{"d_model": 192, "experts_per_token": 8, "d_expert": 32, "d_shared_expert": 64, "activation": "swiglu", "normalize_top_k": true, "balance_loss": 0.000206, "lr_router": 0.00265, "vocab_size": 16384, "norm": "layernorm", "norm_eps": 1e-06, "tie_embeddings": false, "grad_clip": 0.5, "batch_tokens": 131072, "seq_len": 1024}
Below are experts of layer 7 (counted from 0) of a mixture-of-experts language model. Rows are named router (the router's row for the expert), gate (a neuron's input weights, with its number), up (a neuron's input weights, with its number) and show model dimensions 0-191. Each number is 500 + 40 x the weight over its row's rms, rounded and kept within 0 to 999. Numbers have three digits each.
After each expert's rows: "comes after" lists some tokens at least twice as common just before its tokens as in all text. This comes from a sample of Wikipedia text that the model never trained on. Tokens count by the router's weight.

# expert 59
router:478531552539541484549431525501417544478537512512477563460533532528530510540550523514545466490483435521474450552488498464467504544464513514429562455512575544518474463474455449507508462508450491531530532516537555484526533472484473517509469534444587553572408511531533555496609444500508517489490469417516475477430531485556502563523533445530475493520484505482468511473557438511533521551477495506423537479459475492421570517447468486520462480470499499451560474508493506511542438489507447514504491426453578565498487529582483498489536440487545522512523569523438518518394434505527450452
gate0:478517591474489493467495506505528551456448490486507415570550512455528460569523531474456543534539511490529497549569519492499464498509514483493494505523420571529522405522527516509420483526531487464557461504520470439512520484554547524534459529469563507583466472513522577493501435478524453569483462375491481526451531462446457525456477503568442472513510537398488528506490575513497554468522472497416500582529462442526478511492475465557543455479515529474526591527502428495525455477510567550503515491477500478496477522463519577467488450549500459491485477430513425454523512448515544522
up0:468547601477484521539450517534487488569470541460555506513633482487569443499453550462504493487469476417474522448495483467497534484534543546414522451530592413502359534506542483538451448472491565471448481522504472446480451476511535554470487503481500455512486466506543535504445521473496467446562476502517525473537459523526504515567495495431521571538438438494454532520502553490463499495533526544448477509504513498474572459449555513549515499491489508549480504524531486562490529537499537557535475535463539520484451471464451456513477501410502571562538513477520551515467513522525542559
comes after: ". ", "of ", "\n\n", "\"", "'", "on "

# expert 57
router:514502501463531526535511527455462475531492417525474516497546472515528518549487480472525479493536420539461493538446489386457523475447475488490454404581560516476583441468513562473486531538501458565527508535532491516566532521531509510552482402543500507457529568510530555520570514549446512486464579506470482549483512462486500527447595481548501471429530502490449540436545459542531547510503396517473529482523486477446510517523496609521467439516530480469560530472432447463490479496483507512439508527459457508518564516453536499593473433493548469495469485498463546546488469446489502506
gate0:469521481480483515503439505452460521549525461471485525513531456449555415548504447458477481555523507506468442534464491486476538402488473570524549473494500465498473436482463448515522488563475411497487517522504516533538496511573442540482544457469502449512394534490374482461571489522465521512504523523503515455470581420514427516536581493559512511539482456431507530477486577442492493475550497505540474493445537558519531485533511530530591445530451460487475573568479463507489509527435494481504456535515418524461537533513458482544446487515563455594480502490531528470517525498518560504
up0:506505554517511499494468482463517561513479566498537472520530451580562481525511500469436484437569470393482526572530522541481525532525401527480491522531502518554410432512502490493495500549489546527585393595480524500486556503500523530433513463529541482511479521527514504555545420532569548448498527517452501461521538532489498554454472478516452513471451431487525563466534490501444472478558479482450511473501493530467539477541576539487567447476492528560516559480449497531496451494502510483452481484517572522408493494529463603470492477529527482511484547452488577493458519421530488454
comes after: "was ", "is ", "were ", "are ", " ", "be "

# expert 17
router:483506516525545516524480522488500432470474474519455537395483492512540467528534421463583463509559476520458453540438480477480515477424508496497465444535526477508560491565416442504553531475475482607528516537572505520508495496482478489517492467467582539518521564494476524538534386581517539539482498475425520554440555468542482510490573388542531410577547538460505518518510500489512530566535462562523553515490505528442508518513460506475457441447430489544514501516454521559539434499480454493514522460513500536512489529524488443529480471539475485483478489451458547508408479494533527494
gate0:467490444452524533559522518551478465577474510509580507446457573484522430526526457510439499541524482495516519510492497540406492482519527475515475382436490467444558476531502454504563534485534509514534457498509495472473596461460459579494480450504427480471453511422530523532499499491490577463511426468453557416490546499485522499490546481522484480475428447531527495458581575513498462526580520474501536520421482515489564495527460534544493462515486546562517454526455412477535510486496509514510542489455553460497489531549503446547534478498463506472457557542406444489530492511476480574
up0:522478545564491514486474447447489581494433517458550498495549469573497491533492426555581494458519478470487487534462437437505550489463513535479481589577487445441497492564550549481489435523472542522423492494478477521515514508504534495512536427494466532531615553505471472450485525492491528491592531539507496504543460595483579504476492459462510565453570538474442524433473524477459523545519489510567456491544463565494462486499523511516452523509506438490442492447514512623506502474469503490451494445490507487530506519563457468458483471500443451494488452469512555524580538492524443452
comes after: "| ", "(", "- ", "3", "–", "; "

# expert 13
router:459496494523498476583518500491471510487508475492475491481523535556517545463482515470529501482538468544486456486551478510441473452437454502494502509524501537507550474497463530483609516489438435516554490591517546504531527402516483499495488495494528582627493557475497525454509427499466559496511519394458461460398501476515499575451526419508547423463502555480492498526496433548530602503466517502479529484439457499449527520507445513589478467485492473498541483544471475568580529473487471517495557455434461496444535532482484501534499476568572458511462506545448504533490456487477429504
gate0:602508438497565464512492504502513491512468451515467499587516433513507528493460488477458529513578437476479434540485532392477503533488443514509508460508486487464506460477522428453513488484541441519491533590491515477531479479593504568484508535552473486576483491459482516505483534495545437527493459423445434496487471503444484577522546457553528513447555443481465520600563484477496549448440522527520438521520502466556497536464457500511507503485574427422461459510472491427497486446500533576447477552466530519523569473517480560456447507530482487495510545448472581494499495531520544538
up0:514507464516469471537522489524505478587466550559513498524506456532448539420496507502485571485454463484475503488460547465596521447449500441446446476549494472464458489544485477497427479543542511534442470587440468454476438500564501534479508580453511511525497537494414455529546544527504499440544479425548430515516413519483509533564483479516620526461526461531490483577481489557491481476382493474484440508567489459538558470496541459485531438508516480491474503470564444451511498518556527462527500495482502486567515534537467559527522500469454463505529459458440536455548553515506501512
comes after: "\n\n", "==", "===", ".", "== ", "See "

# expert 1
router:467458508504546511573487535398473483516546510529464555392555499482481494547558433439540436546504478549445475527475427498472537503466554452489481430502525593499514480588478425488538508492484460515565529497589566544533517478475455469506517507478496507541513547446508557504533463481475488511438514470505486526505517492454469468543550446516552527562467548443491547495511506488502550523493504563503581536457521471410586557544433547524440480456473472486476526492482465562552503487452557512475455510443441556535480532478533478519494461533469527478434523545471494475431441526529514477
gate0:521429550500510500451529519456437499484574540589485469583517560471531579535507496472430546521528506499432500464506427515494467549524469498601469480484474550526475521527546395466545526452482515485455469511508505574488554483431436524497615572524483495436518548518546477521543529509534485561478446462494476573418562493466472517552488562537486522514471451463555534522443492464551497479454521521501483475459508474523533488516456512544610490580515538474438468513525483528506517465485477509437494443497488462478447462441503480494558496543474552540471422458516485506499463507483494524
up0:565518522461429491535488512453574487542467526463557493477490485510523500463504493519444549503486481553503530581487576523503475463512540492510455553554414564492523512415530498518491461460530533454463493513553474501474595457556549502499471523467558457491481455513438521497433485520500558563514621475480489491581407453534459508443512529485506469470489570488474483445515508476417491502508522559403468471574539467529497516563523470448512486456500539511511541496483494547463549529537462521557530451586555494451467533504445473524459496403446412523505508488526520519479537494480454520
comes after: "| ", "- ", "201", "200", "199", "198"

# expert 22
router:518543507478559464489412548492396549489496490488560543502572438597592553466473501483490518446473462449504512476489536409461448475455522435408542479532506515500523492499501487502521473519400428537522498544519506605593521498533519514500513453509465578470450532488474465511550470537470530456574500482373492536533559497464490479518551474529513505542510501579466570500534493593537494543491449485424460470440465545466559516470429485461525448506510475496504496490487499501500548490462538487447487495456471501457518509499539523565512496523544467502474475493462524492490465489546533511
gate0:524489496438515422458487472555457489449591503495440510490519554475528518548460488498470482523558471478494449471539510500485516534501503460535496480469448447522524502521479505564490511469476523506487506522442429469545507453491497475463513513476503438480551447543501501498564524521543502589427544486502494469576557469453575482548502493513548566505461513473563482556512479568463513505514476509533478479472475472555453497545521479508502500546468480519520468568496516593390527447548452434440563479430435386571491482483489510471583439530510480578502533495444573393461503466543499497
up0:538394539556517424459486424492559453489510515448479520558462481474496501536519478494476538454463576485484458499499575524406539461506552535533447489546480498518470577443524495519473482496440547520455556504477509462484567538544538498496553481461473524502484476461493469411496547574544557502517525564512547486525427530512434512454474520514560476524533565457435561397465486510522478490511515514517475474529411541526425513529463535490576514485515486390488483464540481529532517512531479519522490519444551545517449486491542444527523574458556548503557544469467550518492519482552476533
comes after: ".", "the ", "==", "\"", ").", "==="

# expert 20
router:485532495558527565529449512467470458477481509550455587448514442501492507497429417427529473516583450512469493512438512457501542440454493466502462468533525527496513474513490523469533512478488432628532506547515479555564557511554425511497493510460574511538514573489502501492521444551479539485525512550418469620506506469489500480501530421532542431552568537466532499478501483480544542549498487525503596513521490543477499562483479535514502471450495414508511474493505515472495463420446491466450479456462431551463537502502479444519515432587513526483506502472525549478464456462552536505
gate0:543565441591563489507524501500530537487493424480472457505540412472500530517501507458487527510504544467503482480495459512424503567504521514504479552491438477551551591511467482485490470513463492521571542503505607506522431517466514516485457444475480527496426465528504551510484429480500481525451513495441457623445550484528522536498533542555453509528481529512506553547536537471466453549538502520526553460494517457484543436462404450481486477532457520470496464466489507464559437519417527487541479465491464401495472481481514446525475567556452499513445537455418497550603485520477486494
up0:503456500560529508487450511477508592467482437551502479520526507534514499527510515416551530449513452517475521450520539511482414428479468505472528480518482535507478546471535471553512490475459503505457519553498484474472488493487489572491549499510493501469535482512535587442514500527540460441475535506557461458478471539480460464502412515493426449509543528403470528511445430468444544575522550484446430477479543480543515425512455542484474524484488503569611512516484477529553522468462498543614548415535509544550428536492498421548499471546455503456518490475465527486500423523581484561
comes after: "| ", "|", ".", "–", ",", ":"

# expert 6
router:440468500533544575528457555478502481468499507540445563465504472522545471477509407435574490463582423504425435491462521457476552510473491521480526477480481538563558406548508501480566475495497485595535470535506507573545519464501452533524454512436514542535508585507489539477516451468547506570526501493440540578466559496530453491497548416511531475505538547477501537475464467488534546533535473558504584475534452577438482532522480495506456437444458537537438465467513532547515442450500428500476561461469488497501448514510526452477500426564511480510498494485454525508445487485523508489
gate0:477497439449493480528500520474534501510498482460459510517513454490465436485392530549507543481554456452497466495532390510492464505468561506472510529498509464461543502477517482526451472446515528511535462559468457481522589481509492532574444459480494470511440539536463550544473552444467514476490491487519450540467466618468554490483563456503499507515453559495509457471448556503470492549416552427545539461519488494454505463504528507551500489556572459536516460399571416447486581477551492441477544545536507486558462534494578480539488465497448455495554477497459437563498524452525505532
up0:420463565471510490460513456476542510599463590531540427481470538533533469465454510464525511538556492548534554515511560546482498507524479438541501495539484502486456472494517440510416530427527456400471517475530451435502558463512491568499524518461415461524473510491544557502526570510534468447482546456559499473549456508543506495535472515542523460470496444472448459526463545451499516543542460544473500477516527536503509496524490542523481503460457569473490480460491397490527411531437479441571523527520549506464493510466546372417543490478500567501559530532496512490490508538495485542
comes after: "| ", "|", ".", "–", "=", "; "

# expert 28
router:439485524552561515525456509497406462487510548501469564464473477543515543452460402502582474457484383527482447514465480426500547502463552506489565487480545448504516459544501517505512560460459477567536527518534468592591529463515462461468469541418514526513478562494480515526501481474480472547547501487432531545472490554463457449487576435518503510474528552499480517547525533493536535525522485574528535529493525482432500556529471511513394465413452510526463482474527483494499465492475475498459511438430480488444510545514520439490491413529504545483482556532489477488416542486533541525
gate0:556468580489535540452470515509491599469538514537508494483508469516490483493543478536528515477512473485494468506536454498493507535461452484516545487570471452466502455561515568401484482457469510489506525549477556469520508582517550525553523426470543546525423531497502409520512449535561497446539468446469489562427483512470545502599506525507524589536492466440535467451464511515509504480450507523465506515471441455486471459476467530515525554420589525455447546506531491438437410478455493429454483456458516488465450559519554526491515519579490566501395494532493469499509506475519467548
up0:482513510436507585569496502482561532524528488478563490481553452456503479530521518484486562505534445482487508514503490424545500434489509535443456557551484527464531527488478413518479418521537526537482497496524464449486559543464519471495534429520493484460551496462491502489530520496514501486518535573463495434516564537517546536545479487562448449460440472522519595456483484481469427491513523433447505508484439558509519467583514523584533527517453531535540487456505525541491579463514468489484621430541522567482485494531438477518473556448452423579589501478468508534519486480561452533
comes after: "| ", ".", "–", ":", "United ", "), "

# expert 12
router:499543515454548553491442610480469468494515451512473518479528386502530525528546473440509485508505483518515473564476457487497497524436430407431497455474514562531510497549479469424508464508436439558538464520555521561577521519483452476517549454561520528500535536457523500454570465527437535524461490448471522585528555491446504517476527426504514443459523499500538497493498501523542584493507441529453543430475452511479547561537423513530477492470487450525503518473539504535451517504483544560482488473447429527452498499453532514492531476562508494484394470537495577569517481496503567498
gate0:452535550476496471543489508504521470547493535452521467497461495437458484589503510494486544526501519496505408560500475527413501456500511491559468506495512487484545522467566544532475470500411461498567512463479513534499473539465462559442472382571529462510490510528458567523469511501485569480487507465491524485463495454463496545567510544537468505446479424486465494517481465510480540509457443492545530446544550495520605459526491553485496414466501508421548540580425498473451548542476567515485414419481428460521520538522541479496465493500508576447448423497502492528519422495457463526
up0:420496475442541505477506428446463547482459465531517509487560398506530506476495457555481562475562462529496455579518503446502527428515540514481514543507479520467485513539554496477448468521476524464552501495424432509487517638554525478446486443480480475472487512510497469542463454520510483479553578510506579502468486461429514554482459509466569455406499523469475484487446518500474477493496415521596501538574501525452518533518534529447461454511449523516532519401506503572475505449530526502547450515539464535515542553530478537577473458536515453504538500517545573525530535481517500449
comes after: "|", ".", "\n\n", ")", "in ", " "

# expert 60
router:479472507496492516579458539478426406481562467558546546469489536561491439537555399482500513491597405569467448468496453472486513498487466468495496433552525490517630497546445506529541483560507507538512501511485513496525490545479480473468499430536546543450507582418579543488522480450506475478465522485458485533451498471525504527428551485512468445533525514518495446454529477550521555514481417538522500487527464534409509531511511565542468449423476497520529492469461466486479496553458491499482529522421526552517492540454523462530497481538544510440481466468550524496446437516499449502
gate0:451541555415454477555490483527427528534441480487472543472559543473464534477388491467536497581511509471468512476492527522441482498514530538554488531487487430501514528499511485504524535515444469466541447497507504513509491485533513518488557510474464536404443462489555514502472515464522396483515435524528549549500453469510531491484548511538410528444445444487482510545511515470579478533482414600537523437493536479497498555562460544401514479411543498534527453572484559479432559469537493515536482523500517482407447556488484546540486432502490560518456507468477478471525509475537517529
up0:526426546548556461469441431441485470532450558524581479527498494511575490483503545449517500491490502520517504534520503488469499471477544483511547488519461477479409516471503427500553528537489510518525506569553525506504515555544525522486506437437564454597563550559459436440491429495507620463476525499470491447512461503468511549534460507541550549476530536520479506451518528516500545525513583441479503547586471529480491416486489433527565395600511475520484530496512436501512514529431505487525432552512534493511507479418543461505428534467464503504493469513515533457475480516513448521
comes after: "\n", "- ", "at ", "to ", "was ", "by "

# expert 16
router:492536488509559499561511546474490487460521474494453588465509457565566473441494437462594481527617453504425491586436521424477499490454498478466493418504493538513510394546505490491499450498483484578543473521566489598583529442535475516501530493490495509542518539490489466456533447535475500505503513491466532526483490504480486495487539415497502482488572539490496570473463472460520538509517444556547556444531497542415491553453465513525479441428448458523556482501539486539527465478430448540503570492504492566432503507526521474530516502553498443517523510475458551524467463492561510497
gate0:453535551535549459606493544487387476580547486433528475563451446501505497430511511462529555539551490456426570480521440513513432500510482518527468529456484425470486512551507531514469468454557447481489458441487500536588508493501500503533497503546464478467506467434488453523492486438498454524558441456526478456521517516495530552503510534495489475584488449558516493559521514482532494526524521526578486516430565442430437486449472506563549476523438432495565512398465501444511480483497505517476480548461584505482513508519495487570533501515466522457531540433473458479521482559529498524
up0:519498491573535450570509519514488476545445558523510447540471426530557564515434521492418533545462517468506497465486496506460516485502529500508513514520517532447471512498513476480501503454512428506480501549468467482524577535532546506497557411579475461462443481482470394467481522410560494474512556605513516457583504532491516498429504499473526496443472452581515446494513566560442503534472429491456449475578583538498498466509504542498539464493519510475503523506530497542413557485510572469512510579490518516532556513401560478555474458475485522432536465469528541546490503523522511497
comes after: "| ", "|", " ", "0 ", "1 ", "1"

# expert 54
router:454509503513489595569414556476497470458535466541489545436529515493551491509540416423513482502541478520473488523478467522496537499462458462492435422527488516510614483588413500537497463532488475535509541510520530530523491504512476528478504428491527537552482593453528559518531400507474528516436519428469477619450503427534495506474554467459509476547534529505520474450496527504508517529544453543535548452532485559432452553509434528516482449424480506519496533491482490512543445531458485471492512496469457561477494550505563471494511460493515470484375428481518501511498466522504514479
gate0:462479542528520459472539511502495494534465465542505556449562518466523529453518439475462465560443466498470475493510450575500501478528530537473469511448490532439488544538539535574481559445539487505566515548530540560512515554531482488490436493468474423407458518482482473606518434491540465549467433532596525530478488496506525420491545481523497498464476511529482456513501570470510513426497523551543531567487527529467499479581543501418486439522494518480394446488527452479433422465534475551455458454449461450527517491436493480515493448542449572501503530461455460513451523512554523523
up0:473455537496463461579506517513512478517516453469471439522448479556506459499531511491503531491524452456585607523514475513452492489501504459476473590513494452513512554569453527496557452436502477476495411568531440451418520512493572433484463484511552549576527500493435464507533503470515464442493497484527470468458453515567471560490480492492457420535477471543507506431491512546538533499518524458481451437509483525490474464500540491464547548508528574488542520533497537544530500550481522610597468474475512536505531539425520528568489497468515481443486492505452530597583442499460511442
comes after: "|", "- ", "\n", ")", "\n\n", ";"

# expert 47
router:442513557526558566522440525475466534436486500537456519470482497568537471481476463472561457506517476498439363592477556490454555493445521489452477440526524476513524449566482504490497538571479483544565488518547508543537518515536449517516515403498444527498509559446521502565525436510464459529520569537443475537464500485471502464473568442507519495534509574468504543456513460508497578513496445520511493471471439496453487607482435525525425457454451518558535504507459509532493484413465517508463519408461495524511536542518518434521498497557501465520457458473514502524441529484548529503
gate0:425525498519513484531526539565493530532471366469553427518508539524499457484435494458468553525561498544489495561455518460485533519502473517487404436449453473477519464624508512552453462553506520459491434476492523515527528491533527485456527476490460473519426523493401516534476466458528481497526486560500572492458535513455545418550633458556444514468437525587458579480509472496535470490558564545513517486533509481503529513485467520448513500534478483511475512488381500526479461472501515509545540492497469441403499526555496491521531511522472516501473488446454524513520497498483500506
up0:473480556573547430462445460528540509524479470430519543471508506561492487492434508475543546448526467485549607523465466425524494457481451508469561453438453527478523504432472458459417441508536466458525553542415500477470505490503561493513505520507497427548477484476536516530508475495504476526559497548486517475506461539438446461467578518493516575463503477524491510469465501454450494557477465537523566486520481537471500592516578563484532498511488586522485501374477519559502475534493533520516490482522581489499490453482535485465481549541491564465538508430488600563523470516470442520
comes after: "| ", " ", "0 ", "; ", "1 ", "2 "

# expert 19
router:490511483522564526521473501528450494472567509501499597503532510502535535527483526496501434457458473515479477539447507432394473488497504520431612435555558510552537543439481454485566456565440445508527545504562508604537512481476487519452456501461541561524538498503481514490530449488446485458468493466448515507485535493500541528465573491522415521498498500516473509468575471544504531539525479545459423504448511480433602526484464473442454453504456497446528461549437550556518470488450492521479477512477509508478515563522533438550508522510531429493446526582549557523432465478496508523
gate0:439466469569515533495467532521462470486504516510608510490461488462530428521441463438465486483480518461419437515496485489467484522507557512561483478520510450485485484472520467557444485505506412485494541467527475499539448482521449500515504494482494563576489517484461571536442484552433530442408493491404484520431488491501528584495556508542507556557455472558545514515590443474550498497502567476501450571530553488507446429544451534572481559575467476477461540546514512572569504515465473515548485516507507445530471483541512399538437509531491564501499502452494497502497490513558471476
up0:500478530452414508491466483457507513544447505503460499488558465508449453466568513504454489544487474557499497499499515533583634505499489542534512487527514517503498505481533529500482583500465439485498497487515482511544521487446485530515532497525489477488490470533455534418513522538404500515448581539496584491594532516486422564516383537466482472531424515541457525459460442503464441559520543526532491509451517496519484499527512558472538499534478499491537527502503446573462534611567467474527523488508499568516446451474373467516515526485550431533534430458501517482485475546502490446
comes after: "\n", "the ", "\"", "The ", "On ", "University "

# expert 21
router:541485505554529510516486560451473519460527493460520495527488458520477481535490514456567401503543492472420471527521508493446475517482494437514548448572522486520520483544539504505602506525404431549546531477564458554614497555424517461471531434448537526512513508442513502460510447555475471487418529471501535550491486435495513496485570433539484512542482539503511579489592491521527550505512450575505490504498447475446538537525390519472464494476471416481544458505515523536499519478482511532472533433498502523500493523500534491515507503575521497477463511525501539565444435448591537541
gate0:484508535535513564545533564580456526484512528496516501560472520427436502486381515496527539462453548506493427525514457473414425461519456575512452431515457436517524531584499501537462427491558506474503461487485512499506474532500511541526473522511468556514498486523448508555544468508524492519497496470533464524381463452476509483509573524545467537509448521456564557473491500474579511452464465501488539510442483464501566510546503570536516452544486505556481497414487485499496500562518537522477464505514504511537466519473586398517481499470480525503449518452524406531574506509486596519
up0:462495491472495438473491437494489479506502528516519487489515571571552476508568499528554479525454517497492557500617515524524465530468507470568547534470542524501467568446501511554499506466492469537474470499493465506482569479483523495458456465519495510419541515447477419476425488475510552466536545501577526451584499515511470524546428479471527544477485433511451457434425492500503550550498589536490436486457525508459444406528489496477500555430503448468503446502551570575537543521465468464582519419512564525587433518486451483483526506500467469473538554506539535517525533548554492502
comes after: "\n", " ", ".", "1 ", ") ", "3 "

# expert 45
router:509479497585535506541493533417406528472517447488504536532493511501531494491544478472538442519540460524443476579496460463497561531460498496453504482461520517531534487551476472498556482513431451512492549488519497548611586464490513454504503526506468476562505505401533496488520432492443497459457504473476499592496519517483493475443527394489522515546532568494501561505540502491512581524534452506548574509484454419428513566523442526499449507432441457546531488521469521535495526493477540552500529479401452549527446495523468499519573539567561484464433495547500461532465464488504506440
gate0:545520526557493548527532536535503478449551468556441460524482540495461517539461490494476558494478525479499490547521479520458404513488477497602487565461475493516513505472453509482553508462543508461507529458558537549637447450454582547469509550464507524454470511518471528474467516547523465543450444502463452561378532423431434481508511527529493533478434468529521491497508482479561508458498530516509528514527453526466474503586484538480489447542493538543481462430536450463541480469465508466495479430428410520454521535539428472526493488539466502490520528500482500595559493468475550559
up0:411497453453505493445520525511512509553499484519590452551539467489517548514489536568527501477468524490540551482519512499538469469488527527460523500516513527397509548435498482480419457479467449497459501506474393502379490543570452483492519501387504467545513485543561510486546512478529557468471548475522468476552488516503388494554498472494548510483581476430494455453517564505477542592500546444514458555485458553509576465498554508479567528524509510465533531495481506562545494477486493499480412541527511515511410463433521554493509513474460539564495499502522551466484541537491460503
comes after: " ", ") ", "\n", "0 ", "1 ", "2 "

# expert 30
router:445516526512573493541489540449444461500530426555494560403503449535453492458497487487484483479477444522504463472503492514416553455516527456466532477500533536486521479473513479486530490455470468461547476512570463515562556501544472549489450550478538479494426542486491522470534478415449526480468528497437502524550578492538522503487531490519464437505492532485421508510583504532528570542505497534449582489484539518441495558469498536461442481473482500467498539462456574515528469434497439513443501578421488557489635578484563488544428447503522520504532548550505479488500434551481499520
gate0:511447452547568509524549477513409484539573512498488456525476563476588442564433480527454535506508455508513564433568509540454486522468444497471509471423461444522484530539517512507465530462490531527507568457579478462574542489514473470493549534515448486494450524496497482456470473460487465550502445566506527521486507472388494577572514516406425555449463491518557426461498525476567500509518529528483485476515496539528426464576480525515527498499529514499447484578473484453493554530542490494518475498436478479468462504499595517441541532562496567460463463462533503464500551512489527513
up0:423489490515504450505536466548458469527505456540466496505542470506535527471511469516444432577440490563523515456525429508486484498549493520446526459483494499529486543495494493489521545505476468449490543461545468485552524527629492443505549521420535450524590510583510469446481509449508481525459496521527516478577580552516491488626516510468536541480435465571452533475543508476496468552552507516553429494597509534497471476486550453499585477480542461447425501535511478523499545500472474502428462524532415479479519448485550472480540492483492564418533440542537502494527488508503461457
comes after: "the ", "a ", "'", "of ", "-", "and "

# expert 3
router:454560518508571483556469488529484445457510487503519488488530419551498519516471505482599517520489441547464451513504496387486532506431539449481495434453579485514518412517472513478480486554471527563572489486525479557534497465470492524460515497500475548513484592461524535528502529487424477546501511486475528576487486483491491483482553434582494463457504560498441510452484497586475541484471419590485577541468488485431520545526451527530401423517464496516476486497485540485549421493483479535476528488467529479534564566503513487500463450542467449475482475513519458592507560536462472493
gate0:534538433467517479476527578519541440555531505538501476569493555506446415393502499460472567452479520507516484570485505473488497437482500522532494528499518517563556516482491552483435524497498518500572486452487454513526453477545480560514572469499487407573521489514441519544529542479531478463508525503531436473462435483467530534415501505534444547497495422515482481505484470511457484490523486557460481603591499436530565426524523510476437424519540517461480459462441466490515494534474516599561474545501455478461486536498471504565508586478476500502487471503451503524542490502406460473
up0:451531452412471471505434454450444512552485518534585526538486489524534478510482464526512533527444496443510424472525461471537496471514451538503522536489484481421499522511450550514524567524453559509491556470503549490495422529490596561499544468517535438542559541519405530501502463491490527451456570526535497477572456483450504539508412520494502492501524550523445531456456518467395470559473504493536548542584530542468569508481486522457531443458463547461566491465489442562498555507503459465532482483529507565521475555469421525522505540446494451516511468442441478441525491508516523455
comes after: "a ", ", ", "is ", "(", "in ", "was "

# expert 4
router:482516529576524486524425542492443488447513442531537565500469491551508469517464488525561456427520498551477431424540471494485481462444518507483555531478586547474529529485482385468522499535452469485496508555502499534540502500458505474468466467508569519533487512500484522542523419423465492465486493471463496501540461517527445491519470515552470555488485540491476533454544486438471608538498471557523495469495564499446548581448426544457514506437529513456498419565437489498617557473490518563500494497470507530498520516506538462548412464528562513474474496514524499492474443502474435591
gate0:520540543507472500542505548536521439572567474444483431504481443512540475503481433437462616494481508504474419440556495543540421512501500466498418518464525461549450508478532553471436484454491452536479433461512472509501549544508494490497516424487493486457501482501487468492468559542441600525549490489468462476525475471516488526530529535481523591542498509547495517467498441461554496514551533492510515497436524515470464462527444530523519480530468527526487598456504534458410504481479560493497578468455494390511520479445512447561456546544508543503499488477507559608449527460537521505
up0:538421425520518439522493411476475492540518506563497567470502554539517501538505505515500478404539473519543561558467536509483566463499480480492488548526475583392511458515489459567521444476487500472479465503460497511575515495594530497440491490547477452514537507474510492523555458434469491491497483565469499528505540490436476576488447472461521452483515524549490456545487491516536543530473446525430515477497512552486460510485493481462508511537513420458467469532494488512529532484548412600505492545542505525525501524515426554501454482506489431495565587490450414500582481573450433462
comes after: ". ", ", ", "\n", "In ", "that ", "201"

# expert 44
router:490519492568492470531489525507471496444515493505458542478506454560509525476477502527518525424520472487471443431505454459439538516453495517501542533539527543500562469459447516485566499495446425507505449553543494562549541432519526491484504501484530555624506547484511477411523465510483520486532526429442492500470516494526446553460506466565478444466500534502491545492550434504495563557488497475465526441457522541506528499474452501564513464483507501433553468519467551517560564435445437546451534511377514480440517546468524478558506484564548460533469492551442530546492429438522443577
gate0:484542547536505487503551544505509423499494518529524495509458468499467506521425475502519487489481478469515449424486428500459486497491521461516536512486558443503528506473528497482460475374532498475536531519480430502496539486470503529455518521526462502526484523401450481514515452478519505524571409478426418486545559470522551535544529483573552612542452543506537522530506463501486539532482503517530514533486427469481515460516487463450537531525458520529593388430436499563516534436503490551509537521371451492520459505442484508481473558570454535561491530489536504483493512505430556524
up0:600486542446494463513542501424506440532500560522498527498479533528491454514499509552489521477489445476545547531583498474530456448557467515532447553536545569432463514458538512516482516509514518455447509546485459420435532535492478441530522496577490450502540498487424460525540499515550546516491526538436529383510593519544510572489467459531584501502515548464482442483479495481444543526511566548502506533466542512463438435461433535445525554462497475498576461589517422506484501503514441533566517474503484531542594511517579502553460500523520523449467495485501477505479487494508518507
comes after: "==", "===", "\n\n", ".", "====", "== "

# expert 63
router:467568562506525471563456546408456446496537469495482550463540480526497482551465515476539474456491424539443447522565511516465479443512475501458570513456549475499557479523517439485492467494483479531528481537552479542536521522484568462484469512506575495511465537469524561528587493501428527540456515430481483500487552495544497568459498458549443518502511474478463632501556443477547536486519426537514541483423508483445532564503471493481446450464413549521544452496454517540518466444519493592476522501413540546522531534513524474488446425553532523571460474527514518509464484483484523511
gate0:511473539468488511474440506531545488519524506500514559533516477512442482483517525448413511523532492578436545386481427528506540453546506521557567467510442452538481511498545545531431449499517531502484473510481410531517427510490518451491555498484481449475523487501502522470538534536511483585429524527494465467514474552477536519516510507384483494450413476572446503508557423459522546492580474471568486457447536470530563455450489575477491466541501553499523522515426544494506526488467484533542514446529549431484511457469565463510468528494531468554501461491426560515583461451471499503
up0:486528564495537524498432552502520546514485515474493537510509433574541418478519507431510500522420461550483472509580498465461508458491511399477594527475529492534461493450579521444543495559444485504511501514511453532492484507422549531525524448495433469560557504496528511459500544606466486527508468485517510463568457506559502515583463501460496528427413504579490563436499481465508502552546500530535473495476527464503608546495512490477477497512432515494571540430555558519473530514499526546507512451516513560485490441469485506431520482553476457517526471481486542539548409485462519487
comes after: ", ", "\n", ". ", "with ", "\n\n", "by "